Experts of a small language model.
Size: 13 layers, width 384, vocabulary 32768.
Training: a variant of SOAP for the experts, 5619 steps.
Below are experts of layer 8 (counted from 0) of a mixture-of-experts language model. Rows are named up (a neuron's input weights, with its number) and show model dimensions 0-95. Each number is 128 + 32 x the weight over its row's rms, rounded and kept within 0 to 255. Numbers have three digits each.
Before each expert's rows: "comes after" lists some tokens at least twice as common just before its tokens as in all text. This comes from a sample of Wikipedia text that the model never trained on. Tokens count by the router's weight.

# expert 0
comes after: " a", " the", " and", "'s", " his", " an"
up3:146156145071102130164101142157161107135132084124114150126160164105107149100078112122181139126150174125119082114149113155141127115136119115127125115132138077154136139172123147089163104145123177138133089109077093179105103196135095134120151162191169106096113094100117133188201101123141182095
up4:100102172143093142180167105149116088144142184052149131130129095195161162081148128142167106137109131094087151085124155129125099106116123100146151151116079153088139042132135105128069157124183141118153108185163186149097108136146124072158139204051145122126083127143147121136129114149129167134
up5:140105119214102106139128135093166090171082178128173114093136123137072103104063216190132087071136134163117157131113115113166198113135114155176097135144124147164132140114179132151043099158127158141125124141150145105173152139146121153149146166152120192118165123149101083176162126124107110094
up6:133142035105142100098109104082165156106169123064100166122114128114147110143144145173044137112138110116158124115136144121083138160158140189095125176141139133137144096150179123185077192093202141153152119189101115181137186096147109090161161114110115107104135125191201090119143064106172175122
up7:187177137151083126082139156130124121068122064166080084120108151122113134133091151112190139077146100114132146152104169149114101139175119125129127118181157088069093185104107150137090141067091130110135149129157149163170115116109091094167126139095143107108137156117096199167079087116127155187
up8:119138120098117121152140110169099069120103168112149129156151113184135123138172149111043081112164100124138159150085200207182160146117116132150141211111145126096115101143112096146120156067112086169143164079107092164165075150139124125136137098122102095145103087153175128139075110132099115120
up9:087151132040167140198103159162153109097136111113109130113094117093122096146135138053126127127129160124085107144104058175123210114142162103115112168070160153196165161066126133110123121149115131130177118162124120166118103086099124093170104148094103128094163093163131137131137147106157146135
up10:106143097148109133133108158116097107129165212159139134121085133106176088160183182161149135139106096098133161146117093114115100127122153126155146136086123117130151092155139089185102178074103094190132073118153119170076102136110100126042098163147085135200147199092112195143124131139160122126
up11:147171165097156127090143124192134117112074206127133068062106118159113177083093170094094118101088177131111111123163148107138195114130121165160115148132113150100097085172182157129173107122162139069125112113141097122180144078156083111082151170086108118123089114128176085104115083132185132130
up12:097129152117134126173149180139128084147151160074136100150118121158154131151119136156143152132177115101116117132166144081147103086124097145147136178154147142144097130174100116219064096208147197115173138125119098097135093080122125156172150142135133178155155125183160123147055083127122134134
up13:088121144094082146168105120153124167159124137065110128140132084113125154097150118179096151087109113122096104064159089165157147126155133141127140134116140175062125134140134117077074084120102137132150152144115106097161168115093151109129183136121110105132145179088152106126088173111164142144
up14:145071129134144122091213117120134127149152168124189099080146088120164130075086103162111160165119163131135142069126160091113138120136143154133071174129130163173100100135116117131097155149174160108183148125104179136186118111144165092150121140153086098180122137144140222127157108114121102085
up15:169072148089134059194122090115171085090109115162123167113174163123145116074101185115133135097105153206152125094113162148118146157087109186123065137143129116076142156155127134166097147097091108155121161188142204129075105146154084100166124134174153165166197106149147119099136185121135143091
up16:121124153077184096146103068076167052158113130155169077146177155179178140160091141147132119143116184094087200158156129194117117123114124112087139128160097212098123185123057103142149119108120090137184080098102150160116095113137126125094156142143134165090132110089057136153118117163166115099
up17:087188109111129106068112158096145149101170133083107116121129087168082128178153172100107072113114104145133085109074137140113102169133111172105135134103112120108097149080105133136145136149109096090163104179120136151095120158095173087114072113097101136134162134113171113109120144171139117136
up18:122109078101132177123089126101143140139103114076131165107118073163080074132119138112153143120118147161116126091125138181157124119029129136116156149104117155010125058143156148096145168133136118114125160135086109106136112162208149114135125108115142107142168133127128158229130108112113081189

# expert 27
comes after: " the", "-", " of", " a", " and", " =\n\n"
up2:096126125129168133153170152149180088110123075102117159161155124138098148085139129147094146112149151150099103067180090148104110185089164090082133134150161179124145174106142125159101097147119144174160164104177111123108179138110075060109126142165176120151155116175108163152206121158117115132
up3:171128141153151107160101083172155078125093105098185126202099140119171153152140142123161126136142145140096140118110157114168123113172122163084152126085131152135163132071151171131090112155122196191107107130101108148071092123123166086062089125123168123094140129100109066135187202137188101118
up4:098107130113173149171111132091120101119142131194135149173127120154114141104123150132101182122127115100096112156085101097100136154131114194116146099139070152128165161160122191095140108122157092093162125140086110089129096130082130088127129124069128091054196104165120153115129078111150099158
up5:120137087095143132139155179141155129149113106136084164168138132152065094130113131141169105084098131167129105156118134134126133142162176160159096148112127075083104091127170064181173085103085158116129111087113116138157121175104142110082107085142157130109063111101137083130143131112136171116
up6:130080212135126066092138144138103087140131195105122079097119128138137094089165074125149126162122075160146082114077137149147130126143113206106091130131111149084099143066179140160050180132164174122135067129079141120151143104082146139089138142077132135150079118134118119122129117123132170121
up7:081106150108066095109094146077084171169122102141169128114175158116141148173110085065112134148135107096085105128156116138099136137086129060092132159130143181092105148141098175117105148119097136140091116165128114090107141197157193104132136077127153122124145122163146067133142125175119135138
up8:118123128142118144096129156152148093104070125084153167218151112092136098112117140118110107047108150128144107120110145159120137141148090105127081130158162126098119171108093151147144090131099140121101141090139079178127164145156110142136110108162057113146092106162181064126120122170121167077
up9:093111129143094084150136158087137113099110146130075117144084110112097129113107184151140125142156119172132134090093097145111152085127175145142135105109149164159063183157119129174110142120148082105122087116114140129127156166133135098106158128093120120120106154118191188047151071162155095109
up10:177057125131110174131096150158120096115118098086149157097121186195130082151142146147137164130116183152073190092094161102125140124139147115162099144133138118089153128107140115150098191156205141150105077094149140157120156173105189133159131107098106123132073159077172121112093124119130108092
up11:098167129146187173068092101163129135139159135076178162099109151147152153129053148148172119095123123125128164060090171090166133137126143163076102155107125216152122133171133060165166088168141091111135137146116083144202118108151110138150119140134115182137100107104125117123095151089134153086
up12:137121162150092139059085124152114138127144081165143151128194110124121143107118117112139099145151118107128136109126111130123143177111136136085080146170145113159146140151176102152142146084164127094132142105150061124163138107132095146153135169145132128107142138116115155194091114083112124073
up13:145173130140152099120190181066136131136159150084078101076131124111122126139151139116157126132156185072132135081122152164153123198138137102104138147097175128144106179103112124107100158202137178111166140101084169125134124134098140122133124113115161170140193123189095170163127162187140150177
up14:135121157097103097106132149123079103122094178107149116178147128111130149190146130154166180090162181074112127104112150173164116160126147134070083180145085099199146188116080118000091095155147128088135128197078112097146088121138060097112155177126124143063180120058183132152152104158144123141
up15:141106109106164160065068077134102166117103121085183157138067191055108140099146120140157144107124178123146077122077106169105163133143154114146130135132169129109155066117088226144103118160168115111153137159087113126111047096124112137118116129112132139122082183170117145130138157125178183145
up16:100106120058133124116126105077166134131114129135131130157132075113126138086133129062077180144128120123153076102161094105095063104127121127090136130134098139089101145125122118166138132160175122113146128172115138147163083120126146142152108119086130071186090133125108152144183077071087124168
up17:105141104133137107153193088129110118098123070127178130102121100081142099120133091112118102113173185129156107155103114199137143102125108149163161178152124122161183072072178126146130146156187131065180174108087070127145146124165159081126113143153113147161178100140103145120144127078126097125

# expert 18
comes after: ".\n\n", " ", "|", " in", ",", " |\n\n"
up19:079058108113134120106124095122171082138157157099143097171108082105105162161092177182163102135139154091134146048159180146158113142168148124157129137139147179181101130137121121155100175126221138153110134151183123116161121112157117119122119102103121089133111050138109166114127116094193158109
up20:095162129073089134127119095105151134131155193203145070111173125093094137127109139125098107162144201163094086096096163113208061185131082119136151168096150129112185116145151112131106133140161107122144153100141120092107161117107143137112082147112172169119085099160163151166181127086066166083
up21:140126131117104079132175074209056140109182058086183118126108136121170197137150135179092120109179118070134099072142173081112120152129149104176115137092149153117113112130149131139098152210138155133118139171114108170110098150122174150163100133110146138113069135204107120125100163065171162133
up22:192152147107116108076079182143134199095071145154101130149103083135155126135146177086136160098130171120144118209134113095102087151135146082108179176105098148168174148088119161119136113170113103095120090075131200118099143160130169076137124152156135165145176123160162128094127200148098092162
up23:119077076091078124127105151066088131147030109127139137131118084170119122129117108050111131153130092132070146089086127136094113108150117176195092125079161123118114121163141138109183087094126091060072076108149118038090155086102139136137106129169168140132127148129158121113071140123105059102
up24:085065181143189042156133157086098119111076127136116155116100113157080146143090161139150123102114122113123118096071116106087152081121182153050172102098136163127109126090105073070130178173083105162158150106138151114175092122182126109081207116068117162117086183155134109162184181083165144153
up25:113150092123089122093155212093201187121150140162124143109132068114122110118113156093148132141139107173094089192126182077133139142129164065158120085111084089124146114181111146082109118132109173165141193129132114125097120098112129134182132072157131178157088158108141156138086135164124136124
up26:096171132200124146131155120115099061116135185158144118122117115132111111156125096110171167128121125155113115085134135111181184121155130200089100153132168120143164133150049143175159185116145155115135110123126111102158144137124142107146122160157172145117153144070156111137115083134040134123
up27:149157154156158069188148068112086128154084119102170155134063150167124129187154110131129071081113079139158163140110176227210087103104126171157152190133070160154146110145180100098152107146126162083089187099118088130124116101092159143073186122094124114166143141126084144147120120153167097066
up28:135071170146108118119108123121127109127095180141156139116086157120143087173114103105163124144108114099119133187137110189089160112135147130105108123112114146091106119153133036141118114133137087077116074099123149095112158118154108126162114161054120083114127143061097078134106134166169103132
up29:146124138113106171091122239162170092134059146143082156109113128075126117146137059084059074119113142131118121111138163113149163059127102122117095125177114126126141155142120157104093057199124170114160154150174092078160109114168082133151146124116088136130188086097093101130130092076123111128
up30:180129153099106105140171127115109101120134111073135147116062157118099121117157097155095125106073146095104157124113044038143120125145095129169108161160140122110073057182130138121157093144131105089170195101121088163097122099184112132077160156140139163146118144126133086158130135169162120118
up31:128145168083127165126139083151114187087121113135133141129127111093166049094088147095121141093117110127083160116058130146157190101089053093144164065108169144111129100104090161148114153150141183129132096098118155114098146107124162139115074135163086122143167134126178162134167081129102162118
up32:120128137095160126108122158172129125174157135144136040152105108156147142118136094174137106189136116150115143071122177089106101136155164181124171129154134105135141127096174124142146125062193107083127104105144140105147088155171167100140102105128160123114120211102098148102091162093133125217
up33:119160170084124156109112153108108134170130120103102121124105075157164121150090128074148121091110152141069150139181120185164125092167170192107078163137150124101076174072090116101112075217153104162092108150116113089114135091106108099165103184141133163112192080188091123122097111134138131088
up34:131113114141117145126105082091157106168137070208150117062140131081120069169114088153138109087139178120160168132105154138127121127160047161135141059135164169102143239151121108079089129121148100158169133149124168119162107150191152133161127127109116108123196150149105162183065192152080109074

# expert 5
comes after: " |", " ", "1", "2", "–", "3"
up2:143148151140140147098144158132126109131150135161094123071101113119119136152122112151111156105133120114122136093098102112137118101087102150105140135078166109134129138150123098081118127123067081125186156119093119150150114120067126093169138217140095142118103086068118130086162174173186148177
up3:139131121088114144105091190155135151131113122136121129117152087152114124156157138119107106115157159156185097156143108076131153181135143152157110138119047079144110128133131132149158168116118180117133152089171065108134130130130063089107145119116145194134166132219120147094161136143147113107
up4:133130125098141156081074203108126117144172131058146131129192107132146135131122154113137087170156175150142099148155131135155133156099140154093099105112090136103069137155101117083094132141092113132170092157117097112068142119133122151132115108078191167174145163132151098144181171146255175077
up5:157099116145098099183126145093157120137116142086130164139123091172131091153146106088158146150200127151171139124110133139128175155118104117098164116071152138116092181124145162088085147139123135195141073043146154110125177133193109077147161170101095123114167138151103152189169126092154064129
up6:134155131163143102151156123157081135155072160112153085076127138115194165094130135090168134067137116101077089089149176087105172140135122148161061130150085146144144149093171087131159085146139153139109090112156128153135185157164133133111127102139142143138138099125183101087142144136120165110
up7:126163146115083159180148135131109111151113128134182148132072140177101135160125153151125081059184179084115113058108148071065123106140112129106136139140167087143083115122136107128132140176087097102076147133172169157077106173156130104125154111114130106208108153136111142137103157093150095204
up8:150109149133137107154160128148146135171176118061132138082110157127088075146136101108119176168137176115209150118168185151135090105110098134126134129121145126099129175132089126090137139077144154144097213164136137104134071159133116125171183176120160105128152078102131070135085093101178119143
up9:139068117147131132166158146187120162117154088121134197140142110182127101121131103155147089120148132147135123142153148116121178096104107136163133120193170157159136118133135117094148134088161143097187092093156138125126133113125095121105125139138109072071107128159100113133089149172144192152
up10:200132119195136176127143072094166158178104115140174101086127108078120068133052139155186113143105153101072133062116120105102180170111118173107136146107172125103187154106085127067164173097140137115106093114150097134179139108157140142183108089174119119136141158109145095131108125099131147142
up11:090107174141161148119116105097069124086086109074154103119097160141176175099070114110107134115117097086149164071061109083106088156211174130172122174138069099156084136127132151142139183170137102077159090166149148075135122137143136105144092095116137188131131127197180131110119144097163138144
up12:084118123139136155117089134161147166120121156084098155088144167090123133078211165095134158120073096146126122126034148149165133162156136148145117172105117096173100089103181168123126080128131094075118122124136102203142167081108119132148109192168173109101142102141181120124095203111142116088
up13:128137079110153077115133094143118136161182136096101098124166166116047119075144084151070056101111158110121136099117118097146197116130123156131089137157102084153077108170156164118135156131092120197176128149095208138149146105123062125191130147147118113112076130144123086062073116077101096156
up14:091147107096099091120141163149150070178108193104138105152161115212156204134103099141156164135151142148145098168225101108140151168099133147072121134136145144130122106071077139125083126125094150132134149113117102107131145165115108156160165161137143090083137097142101117138122192117181194167
up15:114129122146152124119191130054048106137156104092102094157116131135127100132144060158132119159086127140217099148079131109137114079128146109108160142167148084076132167118109178111108214170143154182135157131118094115086119152143163148161191118155165138118123108133162124124075118131134147108
up16:132103126152100146168100127119139153184167130093087118102170099124133144165076123113093139168103172165170136127189157172107138134120165151127181108101104135100109137140149106157157139117180117127126159123077087115160137104137167136101108191045106069102112155141115147047105108122151100075
up17:141177115200134172135130088094103096116107117110164127107090118117090118141136154076100123081139117146083151169109136107157104092123137135110117102131152184132093152141132109117137107160148124088095131090113120113155115101181110157086121121177181145089144200164123179116150120171070158099

# expert 2
comes after: " the", " a", " first", "'s", " his", " Best"
up0:121091139074142098113143160129136057097115144122110082147159119134174134142143162065177139138150150083179128153102084182149129054138143148151142115143200148145180159118135126150105146070122149182115148110148138146158150118079118202140166167088119152077145119150129111118086181045177130149
up1:112139073143119106088097171139153173122050169112163100115140127125122117162141146132153136135059182128138099156105128133153145153076151169105111107138122148175093118111085098192141125137128110127124110160149145082143149177089102122106124132086112102188143117159064151187048136125134132095
up2:148106127105105147158142161164052138145104049073167159144140129121144103143142171145171120093143156113185136143154175130097116138099068187132114073157129124130128125131104091225157118124072180164116120155154060112172124140164203133102153079163115065178121154132174165141113152143057065131
up3:194152075165158094104100085138212111104088075069133070120162157122137093128126105099169090151173122152143144114136127153143138116056100148123080144110154160104085139138147095130155140081128149120188124112072120180136155153130132127088080142139123172121176147106135162083112154118134211196
up4:092056141162066135140129190057134128130154127116144126152173137189199123123108137135207068111142095164122140068158129144106171128128108122144125068178050137085197128137131125076180168097178085087136141136159147166159136155134106105133130103135122099087125149130096113117164044187117140164
up5:124065149107173092148121108106120062102146123134174149106085178181093043120103138074107172126099113141180131154155135099121117139106198095128104136123123170125115105127128215106151137128199135127106142131127134110144087139129104100131148129140145178103134121127131131097106095102154160144
up6:158160158135118166108130135090108124127121123136111128115121177125089079061128097095163216108073186094146155145103133101107142077084152105097153135106106067133192066114198113176141192087143078132130125093117144198111175152110140183138082095107203092137075128113094149162163162125174202135
up7:059059134096061166165118145165064134059096137132081151092171104115129065100158108121169153178113128074123066155129110073102144140136156139145123155150126130129122161151118111116207168200123139080125159106104125119129103086090114081096087113202131108126149147154092125106133120081151153103
up8:167049197136169147131129103166154162132068093058167164132157149090136135119102110153107136090084080136128128134152123069107157152190169173083145130109069158157132139102098155180147187168125152122108129135142137118167102148149098110113107117127165128130086140155138125157122143137195145183
up9:164139181123109059186131143111140161043059128155135113109179125129098181189165109096092161107176155079116124123131128069141123167113141114111108153087053090140129070131180126156066114142197086086100121192061132139128065142128164118115149180120119128126137124109131103125150118080139121176
up10:151125095107100114152151125053132130114104133096140161171111107158150128095123109109113132117140143160146122149137148120067096136104113113136117141138114147128082127138132073126107144131102180146149165124142160113110099135095131099171163143142136144143144153157110137145188111111081127145
up11:127098123094093130182137171090084111155133082146088093136155072141112120162099134129090103112139125091122124127142109149174159167136146101102148138113140075126160091141109119119120055115114131145169128109062165120144098108138081166102142119059126171144178082106120096109183101171164141107
up12:087126071072069136166181126156156115153165196158108125175106076123138096110120144076135113167105123110144133150136160136141112109118115111052123168089111137140123170106138117111128187147144118113168122109154142141057134129177088119205155130148166178141142092145184170137109143097120137152
up13:111151151143115160132147137165091097107092070113180172127144061089118161161118114168110152094208079113156119143106156140052103159145159062148156132141132153167157110114161095080099203156146192135158130114079111227139096158137135122095099131120197094099157126129086177136126064152123122132
up14:129186082165143155132134140121100148115166149113129068100118131116152139124131042138129147103109174127112143181129183109148113098155120106180088162120077125089083144119116163157056164162165102095112097103108088148136083155182142131168137154123178085153105164127124120129147070126107115142
up15:119146081143150105135136157101151141118130114130150131121137174227131094123106171091054135161138148107099098101093162155131159141095198156065089173146118109125207143109106135106091113112122112081140116150119073111083182087132149145087151169102142146159131083145163113173093103141216069134

# expert 22
comes after: " ", " |", "|", " (", " in", "–"
up3:094126081110146132141149149100137125090166149060152186138120158119095100171114131069169107139174132167099151106098073130085140111103153095126142173151135129077096089114118171072128125149148087134135164114205100194099130105149099136141148115154171108200051092094137135149097148196131098108
up4:176107135160173118128153091115191091142110113192083168058136155160134119107128079134196167138110180169118113131098139114099110123160108132110159158167136153106129121074129106068146162174163173113100073114083095119153116129104129128187111168147203164091119150093094176159145154146140053132
up5:160161089141123124168153133169072177121113172146092125139154124120142128164166127102118124140085182138073148141151171121128125151114137129176146170132138187088173157123159165143194124096149118055172104145137094145155119115139120133115116101209124168126148163133127062139140121216118174055
up6:136127161133089158142180138133159101144094082124141179145137094126138164077115152140133182127169168124067113093143125156152111092088105089081135087147145182131187107174134150118137169101177140073095133125182102136127113082140186092153131178146161123169134108070109122166127169107112111138
up7:109184190148150108125113109141137140111165128098172131089126118120135149141103130048081086157197098126110153092158170164179174159098094121192158092109119095122076107116133108164124060139123135110172083117164099167125126152162155136141121108154116104134119157105148164095130115173134116062
up8:185146150133099111102187153182126077135158106135127155154085078150125100101152112104114107129196139113102112191148151109087111200121098156117141150104129106112146083180136143153131107137094135131102138062178132155141107127111069102151121109111127138128112181100095165139128208193123140124
up9:120138110129109169235112180164128141124128146097122162092167112121100091071135168130160150095184128092111061106088130095103193088141014107125137155092141155098133164107151096146110187092140147128108155175184072104136140103158129113153130160129176127094147141076119106138203125141123099112
up10:105166131183137086106178107170183136163105135086114150116098115151173160171151143075083178209122098088105106095140129174186147105160125106114119149121134095173085107131124165105176111065106096111105117124092096089102154177103075112190158169153146166128112123087190126167161126204158101124
up11:164138102118138096170147229141178208123118100102154146110161133135112171159106105098118135122124123079136142118084105078161098106118173114161106097097096131128121115120088111151123116098174178117156141111144147142102151156231126142139149136119106140139141151160113074146091202131157191107
up12:101131176074133092159136181081131109114174106114163075102118142113134114140108122150128134110133173116096101086165177175155107104123168089100137201089148126127135178118169077175123135164076163098032140122081093128141106096103137071131132079136110147095159107154121133139117135091183104152
up13:133146105093160177129121139110081127164093105141062168221170136170167163068079148101107194164139147100090173125157111173125130124130099076110114095136099101101139075096105051133119096146153108113104094099080150059167146104131179151142138160144138113161136156127094123101120125148065088080
up14:137167109105080135096149130129127131146140117089106141124092115078127094087160079122153155210150120067108042179131083166147175115144127205053086145198121126127116165128103120122101086140112117180102142089130130177134094142221132103076124147066117119130106153129127059162159100141118084165
up15:098154157152094101125090146123120181120125106208163085045162112140117114185067141134075143164123144139061072089103087102123115163164111174170126120144110102119139193154125104105165064161123098073127095157102147154116109131148116098114167114163191162150140110112153131085105098161106188122
up16:111136112147160137098139182190099052084180183087115137118140070147154142081173201160079114092133159158096132182147133114152170118135158128152143179092146120111104173124137119113095140071205129142094125112092129100083147143078162116102199141126121126102117144099111132104197163190122141076
up17:110125175103063130054119171128180143146095146104094156143079077134127165108104168128128133128114089134104099182115143164166111136153160104101143091115137074121110152102088167080118123124136173170156155124190149162111093121137108112117177082093146134142097170133119184163149191131119148135
up18:167088186149147113108152117129112143080122138136170118088148130157109130233136145148185135118163141083100110165182154111104177176127137131154123143134125085101129107195173136138117116082140160115119141145105096132079083099134116118132091141161160124134152143128190111070152102157172088139

# expert 35
comes after: " the", " a", "-", " as", " The", "'s"
up1:158153152147173157112118145121124121134087150173147145128120120163091141117168092111139135146117171126210110121100098118132111135111130108088151127174113136103164165153112068179147180139062048080141109098139144127152139080171151114015176100127162106175144131078145132139150109122164141151
up2:126090140116133130116156131168106124077144133135148122089074129128077125121182120116110088153167122149179168080115114141171194123112184140084103170050124117160120118126112129116148118133153119172153113172106131151086132128194097128092123180124198078177142130104099146067081203081188180169
up3:179147139168121165180177144104102144074161134107176189101095054144106101102166148139169120142110184098203086084060171130112115102106086148113127137140192147100139147157125087186149148144083140113129161134150134080151090079116142095100109112082192086081147124106089096170131114047125133113
up4:115086171168107066195137106120111146127117113136163067154148104166156159137109133213154167156099128175151143154191110206162083127123115158113082169157123129095166105156143190151177109150145141112105121136088140117152150183114174130161165119133167112123137152106075120107106114109114124114
up5:092108182094112137155096119117113093077121131156160120097162083115113105121157118161140143151151080129101140148153106146122061146074151166139105169128097136174079125120152153163159142120168127157093082129115176139154110147090174160146128151118077109158175110150176157106060092187104112106
up6:167117136143106192118125109144115130150117118101062122155174142155112057173117071142110123134108130122098165074146130093157093112054073140119128168209142126180148116154083134123093173081118063067165133141180072081135126095164119050188178187065188147100142163077165098172110113120126142134
up7:161096149145181138150167147138207174151104077085159168140106145121142172150065109132107093173145171116121122180169157086107143135110152117117078105092187169137122089085149143182134130152137054099147129160179101180120155167141090134113112110146164136170169146120054121086113093124133164136
up8:125103109149148220087078054146095118102145149122132110144217098099120125136100068100125104111144116166102148139160179085068117124172151114091075153146141087107122108116175140141133098080108139120116161085157127137119162091115144136189160134104133122127123128140119153094154122126122145075
up9:113196148105145151160085138136084086131068112095095145168158185164127175086156095182130068144164094116115087128134142106139114128089114118180184206091134152163113142140110079087068115150126153134137061156152104152131133143074128094065120099151150104143112120130110191083121144114124189082
up10:087143099154119104075129094167103158087157192169159120066115137118140078134106134193154113133199139158120118099150054127145118126137057122127121160120109052132171170101200164080132081190112134094159128133139140113127157067152068147076105117187158110109094069164099140114119169118175145091
up11:144168108127092114119082105105079094151087094168094121093097072137142141053139166076108147123171142158135134186092104120153105099118099135068114129121114151169128069149133167181130161124157151140133067179108112100153110083149104156124107191117137107122112134151096116101142140162184088122
up12:097147091146121181145161222123105096093127133132172146154091119140090182129171116142153132187114168158184098107147100043061148094084143116162156115120112094093149070151123079172182146147117149146100161076146188074168112154105144175154150139212126163141171101116124141093129111106137111101
up13:136104092115146102108123166142145103117086095119096065164136090150126096147113099120188087090134080104141082181113171074115182112167086148105169112087164111126070095113136140122163127136093126135167175105150093186145170132150088139107122128067149101092087096137138108122103134096113107060
up14:138081134148068134159093120162125109093193092072118174125136105147159147113154152211086137143174109153086084160098133163118134067137140099117135124073111131136147122113081115120101132173116113125146104109127125142109132087114125094191148125150112117124061193165139095138134068096186140162
up15:142144175165111208122226132131156156138084107083132137120147129168106152110132140143120114084131183115099151076121108096116155161093216120126154141096126153137107100134159090115072113132168135098166130136156076113138062147089101157136150111168145143086091125141074184173120118075138124114
up16:157156138158140136128095167193146165109026143141076143192080140103124136105166126150141057149097110120085156111129139117134127133142091171158103167125131181110104133109125099060139155151151085129162058145130121130198181133149133138167168148179131102121163113090157140144159170178176177137

# expert 9
comes after: " ", " |", " (", "°N", " /", " US"
up0:157111111154077087138189073164166084121172104077158133208108153122134159055131115131081113103118100112195120074081162110159131130134143119133118158167116237118154123184109098075095196131129110167122134144121217082160114134118082143107167141155116174049173076095104178107107100128170092128
up1:132154122139142193141104089144146118114126114115133158072059122110080112086156157144210142130136132139087129130165145198087086110089153164084150163195133143163130131093101098159137126089169134126112100152146093167177112105121130165196119090134140070105110176087153128193110087193110109085
up2:112116155109147129148108081163130126191124116081054159153116119161114149073124179096135133168147082087159126176196143160127113158123086149103148143113181091151149120118123133143169128186158126100109110108107145157107133135148153076118109135103141129099118136153157181140138162106164086092
up3:168114158170180150118118148144072131150126096118160180130174147128155135115160183138139095166081125057090160114159114142135137177124177137205105089126112138122150071111121124133105134094156143117138161155109119111185144096097179103154108143088165126166173129161080140050057149129102117144
up4:174144097080126118076161126152105141076090099039138138147123109148127090122144172158157128115079158123129145167102141087149140153160160187107132085110156147080123108165084101105158174062105158109118160185139138119128091112099121118149112146118163114108118124152128102082119078079122111117
up5:095109162144190113132140129148142124153111129085145170156150161124108096050147075044138091090115192088125200073068143118156105072155067149136143058106090119121137096137148160185105101091171145190111110102119137136143118127074102205091163125138068171092132104104112175143170150154092147114
up6:127110113111157076121123087136113120135096164110081108176172100176107127197112074151101081079137107174137145142109086180073096157168106180126154085122152139148108091180181135140114131131115104094131149156164112141187158101145089174161127096191116131105134146137128160098196134105184067138
up7:101111132102128159167150112159088094079130130092138119112099130108125168120147121079095143093115132157169150120169178104106191151076173115149172130177121162157174116155143206093136191154092183143153120140100102136138117157123147156164166145171144124113081176106133128119122048161096172124
up8:167156161140119140082123133135145144162123155090136124119124098113155147165091087106121151091121161083105119142132134181175108132178127043140127166110098170146168142128144092103122177179152170142089134083081145123106130066113161127140159172128141134139074169164119111146114121144122068203
up9:129049107147117092136135066114147167122118117111118211127086111126116110175141116138164172106150140135153136144161169127142186154123104085112084124105135188144139144084154168176130090110170084143077072100130158097172138078127159114138133114123098154124175080156104144142136075140137127087
up10:115157061195118127077112132114138150190096136103133053048101117158097130114153139106129112106064176174141141148082111132146184141105185172139136113139101099151150186095126125098104122116096176178180085139106153106140090194119120118111203152154069101063145093103190156120161133196135145132
up11:160113109127153145116143155142130135126145171142065191130115114135171120149146064177168160152133138149127108130123079142151181087131149133109094107113126107125105162166170117150107177053198139091113118170142111149187100101075122108159142136071135144163113131118164128099114066139173089127
up12:115089137148116238130140131126160110083098135180121113171179176150131074089137139170129116125151087125150145147143095132145156101099135108105116140135119153132180145156107115125194170140186108108153067114079120136114092117118097139159086165175108116175158056190164140092135086146121095083
up13:100091098158119167117133030102171069109101160084131175078101088116128119086131111104124131149107115160076112129154115156124116102118128149092128201164123148107131112097164136213134172160142110147136119165133151128172122134105152175185102045168127198115115182077103130187118117142116082140
up14:124130136130163177098112130061109120112125126104108152104102128067170156058131078085189092151102175128110129116120134118112102112159147167102165058144134117112116101171127150091133145146109128099106109151161124169092090100143158143088125130136097167173127073197099082108139119093145192156
up15:125152116135135163137193120118150135066091118165112181153107147132107112117189095076110141137140101079163065162081113175095149078113145142133104109163163124116134137111072110105101142095151171140139082159103126110110107143135128106201110185102117150171206103134089104168120088045146089167